Below are experts of layer 7 (counted from 0) of a mixture-of-experts language model. Rows are named router (the router's row for the expert), down (a neuron's output weights, with its number) and show model dimensions 0-159. Each number is 128 + 32 x the weight over its row's rms, rounded and kept within 0 to 255. Numbers have three digits each.
After each expert's rows: "comes before" lists some tokens at least twice as common just after its tokens as in all text. This comes from a sample of Wikipedia text that the model never trained on. Tokens count by the router's weight.

# expert 15
router:125098109082092124129107108155107090125110092095147131112097145179135187173164154110141111206124102121123170057102148137157113113062158145111105094158056092146137114158140144129111155106110065219138163053105117135152157100133144117221163064114146128170127103171124153167105110144127094113130096124094158111146128120098107138150090188088161155108158164147135120100100109102123139098108151133075180125186081121145155175175154135138084207089136103061147107156140153081115134152109121
down15:093170142080106148125122166082136129215147116072151029134170147147150102164133093139132157088180106104118132095156164071126085088190147098112105145113107117084129140119095119120159130131118134124065168149088156094112128100178148143136114166152190126124153117178139088088147088130114104118174170175141059121102140084137149147140153154110147117148141104052136102124134072125122104082101094110128119081116118111061125179091140207092126112099162109155095149144155074068138118109195136
down16:111066142173148118078042088122202157107138108131109161102072098128138104183151107183155094139137160132167153140118080054162108093160119169104112132121129117113054102142113170156129127173179143106170113215076084147143107106142140111127148131106134132153114112093135134136101144161122079144186099120108137113151145117100054188171155113159123162114164126171130149171119148136140173142164047184148168173126104124091188138167127115151122106114108131170105107136115106118151189109073096
down17:089135098111179111107098090072195120132115136148077175147081121112070091089121108109119076141108109149166128144133072141036049147146124132115149071137141128146116129142151106145136071080125167158092137145208119143165185081133171109134123154166119142125166076193133099099161137107140134119118126143125156118107159123078178077096131097102139164149146173114144171142122137148121163130159145114112093172146166130205108179119113115116094173123079118150072118084092161149039126092111110
comes before: "\n\n", " The", " He", " In", " It", " She"

# expert 8
router:117087124075089188173082089125130137141135076123127120149111164107186086147140135072103120115109156128150109090086059141155147103106060128126145074108146069112176085085142151136170173132156150098133123099111118104062099157146115105166153120178167116139115132129155154138106113097137059067115098128107152118067132170145114078124187095096188143138144150126134105162168176110122139062104099109105159068080126117175198120150148123133135127148168159158085076153144191080090110165099140
down0:167116156142138098104131180112112117099144109138130045103114194117093150102158172146090160118195152138153174114168125125155119154146199090128144099143183110157129126125121112114181155132139188238117125140150133118148088107128078109181165127115072114164141082148143131126173096081165100104120192107133086149064111151169098094073123142075127135131075114148090149150100112083113093123086103096128107089139063168132143165100102149059108122118151109144076130089065175136112142151127143
down1:092107065162180162104084101110162123145129106115148143113153179150172111165111090142087127144111174103160106127103167103108201069080123152135183093103149058125144130133161134107122140124109104112143091169136091126147086135121091091127164103133079154153035180172148138105091114079107128113115172165098202123139126151055063137178148160159093124100163143123164127108176140147122112051174135099135105153124165113121128169144078168081159134076165157129123131136134116099100116139097052
down2:172090156119076148118128108161101164126139112141184163134126155172124021090097143104076171122134157111141114139087113117061120152126123156127084165101145096095148144101148108095155153075143097152116095103109074143096117174155161132089096124130149146115086133178135108139154156089143106145086134153135129103046121169163085158111159116131140114105051108156136164139093153202133142144171170109060158171111107140138131147135170121138123017095104151208114133101174110165123150126121181
comes before: " and", " the", " which", " but", " was", " who"

# expert 0
router:153228159135180121171126118123116069144135175162116156136176113098192093061154124086162128119156091129130156176154081132156091165191152114094126174124115122176108120185174160103105099175139134171115088163067099103139118108161111152116160093072117151130145113124110158150106103099120167128173155092137154089118159108125189132164101125138113133153173055119159123115151164157098094137115124108086153110109151107135101126169089179080103170145151169166061091156097050123112112085140139
down0:130117160131153180136132129158076107093149109139151090067131140082192099168095118105112149048104103111122079192121165128075165143140150100123090128115127136119167134137102132106104104138114142125093127151159039097153151185145193134158125145145087174095160132124124185116096097114092151142110225087094132136141151138088110123089124175105133119113101138140186100099143154125092123107107115104164110090136187116059150075118108153131128215158193170126099142215139113146138147143079137
down1:181097088142118138124145119110180101119167071119132122094117112129126127090144143135142170087135127133136121095115104151184115137142084097144181099175133134134123090105153102061134126069161147178134195153121156122161194084134117081086116112145133161102135079129105103171175110120084053120095149116128132180134108139038177114131101063153167099118123142195070132144085125147155164099155121142162122149125096116108142211122092138188099149125179082129147127115215139207112135156133104
down2:137132093129119082154082113130169143178127149176183099124160137133148129148207101144091168099137070113107093143131140127104159166091163125074110154131128061155214134138123152113100093109138143132100129135135162144144153124164130103101113125171113203085113082118114122165151152116134084128120109155131129118105166129091160136180102161109139157164103175079198142110105056143107190147170096113109187091130122086221106157150160156052106103131139117089139149074139070120160095190137100
comes before: "s", " of", "ed", "ing", "d", "ti"

# expert 10
router:166095119109147152113091060175168168168149114147138120119139162081151159074163096131099131086155132122137085107113152165178139167112155154153124134141145098168148110078142087140094149148082106143100212132153096129100160124182118154119106155174096085233094099098149133110126128092144123174113177094186142155083129147104118154093126097095196193112140153140165133103150124119128105088163087050140194119115149148094167185078133093148104180083095080110109134107121140107117177136123153
down0:112090126138128111178130112123092137100152156124139196102151138116120035116142100117173123065109119104118131065165162197121147089091104147117097056187148148155133096034095116110111180098113153068171181114164107150070096171109115123095114140154087063141113166170122126150130143087055080166038148134135181093117117093137109120111179145119111157083114109128094124186114176179095117088142086112094140118128168121124134114154131154121125118119163114121102085130141144104123093104111102
down1:142129080214143126150099101129142139099134146148120138125086145117133122152165116134121068137194144118136072141123149163102138101104051151145124162163131170103078157133144137069106161186130133078157132175062111141120124163126193110127177127181115144131072113120115077146066131111138152122153204138127151119100151094117125086101162131086138121142087118136078245159156141068142079154135144140109116082128142140082141106147133106130101074182108131139106091141106172084156113132038104
down2:155066134085148128124013099111185097123091108118090105125101118149150187135111161126109127150176118138119140147095162099101148156118163099123070089035118203128172115134119097119186165098101108095112095148120166180150118105103065100104143125126196126202113124167206108114144160131117155113177128183101164139172123118143129164144197080111128135167111103095157119140138125113071147101151110120140112115139115132137074170117111140105142102147122196095149139107174123145071156099123097
comes before: "\n", " |", "  ", ";", "\n\n", ")"

# expert 3
router:141154154136112102107135110149073129131148159114162141140133111118161065155102143151165163109147096100111052115164090142144104088085155102144161067178123071102146106142153124149103135116079149087102184142059113145122165182078182101079154113173133056130179107072172178092184149110136074119090137162156138109162195121089150104141091161128140098080145112145107116106120124135099085172088144104090147136115178139164168107100148164091144123142127153070164121092053103090155128070105115
down0:184130113155062161118000133165160152115119109134133131108143139121111033082075101148119151088144131090144081181126083170143121149164118135143103133142121089162087149162112111124108131040157150103152172097154107110125108111108118145062121156129127171106144115176170159156107107041141155139139082119071126125128120147137126138127130105108136032136185131085129116143119124137108121155153141134094112142126084110134125087083154177121100044099149111102140183122112127110109158070144161
down1:122163110151129132126136124169120136160085139104107112196148107153147040149163123134107044082145108145084095133087106128062158163111117167153152100144193127095072161155175100064143100189188128147143139108180133115124084185153141112175149129110129174135125141156107108143157131138089153118171087170118096141153129116103199189141155091112121161118120150132109134181107106103162122155053134172096096171101137131115114163192080132170083126107088123093178141065113162168126120127165150
down2:147162117116063129108078111084076172124095120090120123130133127107140137134131107116091141130122095156132117072153148136068082111087126095190146066141161076125065164119127117134125114134141125121180077128077037125141155144158133115122092127086106183124156158081094137143152097051167155153100143158125173170225117143121207124196059094132126151109188128107123086145092153118081115141059097094169126108150151178155103157107148138126100159124142177125157132113165139131147115144103106
comes before: " to", " by", " in", " as", "ly", " the"

# expert 5
router:151084168186131105151196138146156084176132098135092141170166070125129151140099105155083151102089174162158111159126082110159142098194104106126139100099165182119113167074107114168151117122083054101107110126136153143147122131107132135077126136081086114157122114080128084109123109174124149097126129164121132072173110165109141054113156073154117084120114165127107067147120147111151086129177146144155065119159198162108108092084141116133178096152102093127088152182179152060133137120172084
down15:130096113174116110132101114094165095117180133128148171089099143152085136159126152096134094114126187131099093106105119112047141100078074146072077132143085126088104185094099160141159126183131167056112143123146142137140166074143086128108180158130139122058142092105138148066106132133079121074118075178110139132164162143134152122089140147098148158136125103070095125165120097112157178159128147075099137121147115112109148095103149112187162119158106108118116116112161063192017142170151124
down16:172085163074153102125124145157131171139089101088098118131119078190173086110148169132133152072064084132127073144115096130042151099189139116114171145132155109126104133123137135125081090099127136118111153130197112140049116138153102139061129117104111153111102106108127108169121119071120144123144167127133089126109151194131136130158171120203127125117178125133104089128109107104158125156107165171166041082167152046141127129104100129057148181121152121153123149087180112120114058111132107
down17:123097132106067102108094137114126106087123176171158168083100100173142160110100129157144173119142138088085144147180118121167155089150113101071118148124136165096132141123124055150098128090131157150129146119154118103180136129121189164141057120115031121152111113081095147123100097102156157147173143101149130099133146142119067133083122128077116135094147079140153174107142155056148069184123092087095129085129123164067096155138145101124157066139113066138176188107147176187104097107180118
comes before: " |", "1", "0", "2", "3", "6"

# expert 13
router:098122165129165119100132133164102153108180183178100068151140129159098194070138092114195114073088106152131142127116152122085117179144153132149090146150147084155085110089119130100109111155183137138117137069142192112178075112095103094103090154189150149156152103050159175164126138098173109103105137123145172149183106094111103143093155141073076114177134148152082149153119145071153154162098167123130160151122163092092130121124140096145111091141075090149088150147148098201149120143189123
down15:118141139124110102185071117148144083118131176082099053083135157144139140066124183151058161134155121169093029121111151160165110131128117143173177170112134133165169170131129108111134141120176112081150122196113142186188059121088153088141212126121144057058148144122135133149150120090097118132122133105137106128156143130147118157103165117094170136113147079126156085114160129168115118121112106172142126125111124154184124150133176117067144135131164159113090111130217149178146134124101104
down16:171123109107148167168168048070144157099124124123108125186161095059099142118117141139118151160100014184129126143129075121139083143122121115096108200142169136125137146132123184128136087104125168208151094095085110128137162109125097130116180149159120122123157135105069152151072118074115141074113133110118163082174157138139118136186125111154188121140149115065083142152131106116146144142143106104099101097163097110123095100142130157144091160140114108192125064135168101123198121087067141
down17:129115154187180126138114129102127177152177124109098122151114136070153178090153120078099077080146133105099161080124136187117093167146139180183057124122095159156125120128082131138122160135170194151124160142161125116083092190115114127155154114135115118142127088158141139113084056130145141170128131103107153125157097158140097187100178182155154120113096187058156131205179098113085123062165145092105115073088135122116139075162114107125104087125114083104128105146112151050114136176132138
comes before: "|", "=", "-", "The", "In", "On"

# expert 9
router:198084055086112109100123159154136135101110153042090125106116126204155092167095129183126089162132151122103110118099157129202163133168095106138107126083035157183122086175168152108110125127119093125158129136173166149146138164174121148169103136146111135107128149132130092115133135114100096110150080159098136204139113137143171083100131109143147150126155119114102151166164138086158162102158093076119084119151071122180129095168132083204136173076105088126102132136119142161106183173117158
down0:130159092101116132071097204045141077097183162092182146134087129113110143141108145129126143106108126129120089146154130108139148076072095135062216125104152121132123120108112137117174145108147126121107078139181158121164090175115147127161146139136151097146159090151133190135095164150073116223112132136229108123096136087129112157073141155093124104064140132116080136126151177121097134099158166082120115117095172131069160150149084115105131101138134108159188164130111121118143128078156175
down1:097136093125139126105120128132119131045108115132050095101182132151123103137086146170125182136142126148103107085021077090163142135071181120157159120122086148124115078036149098089070095119161119104118101103154152066115136133109141172193162161152078096132126107144192118170102076100108140131113092123107058110164112076077079154127117126126132140152126141128117153130130109150100193091111126090077169122159126103091052076165124128129135135114160118131151146125114186141128128151144115
down2:160117092217152153102055128159062181092136130110094116150140129119159118135143089117131131112105118102187113155063118126150129116107116142124151168093132128127142134068150181112125145126095126109186136118098109176093116144153067200094154079141100101089163070145151164058144141193071164124150139095155099135093134067175124145117171115121154164110095128111084152099054170119108076157115070095147112143122134162123164075130143131087147143145133163198156162136099176133124128106098073
comes before: ",", " |", " of", " (", "'", " and"

# expert 4
router:121128139070098093165105152105097142199158100128121100114103118131145065107054102135188098144122171096118113087173118089176108163123145121064125162121133093132104153147139090095121066105140099125120154120096137111070065083119106120093140155086168142134098123067137125097113189138129104124084123110206094145168109135112135145128117172099151168120124153140142126171085096111105070107103148152139186146120115140088159101080099075166180123109157208064120169174112153193150141120095073
down0:171096096139122139140116154125113130112120090180091131151126161141203112133127074098132147150070131158162180114115146143160172150065124130115141207193129119107132115146179131099136048121120147057126144123125127110133132114092152154128117185067161079164132078116102118139069166104076138139101145099115188136154106147123147174207140131117142155126131173107144105124169144148111104179177211107142075157182104152156109160097080137088077154176122156127142148153158062131183086146135122
down1:100118184158132121151161144084168160101146125057105157123152165124145113092123172037153131102112126098159194085126149167152189162092110162147196108135168124133083149144088127174133108156157130122095176138185133134173134151130147148110116117187096154150153155095232100205103120187130181061141089132108102099075122188073107153179169153083113098131109133165150111118170132140102147136118171116154070164116135123151135098122067152121113118117137117127107109069143122126115110108117126
down2:083108094166139154126114101131140089153118100096200176093097165124097147160113097143211092071113142183084105112088115147108123055082145131114116123137146161169065149148153101161096119133116067184145139026130097114121099165101097179148098088076166152148108153177105070104163095107133127157125149113143150083122135091096170109192116123109153164127159162099124113136162153081128119201092126132100079182107123135171091131108149146128088149127130144142131077159161081140124171093148098
comes before: " the", " a", " be", " his", " an", " it"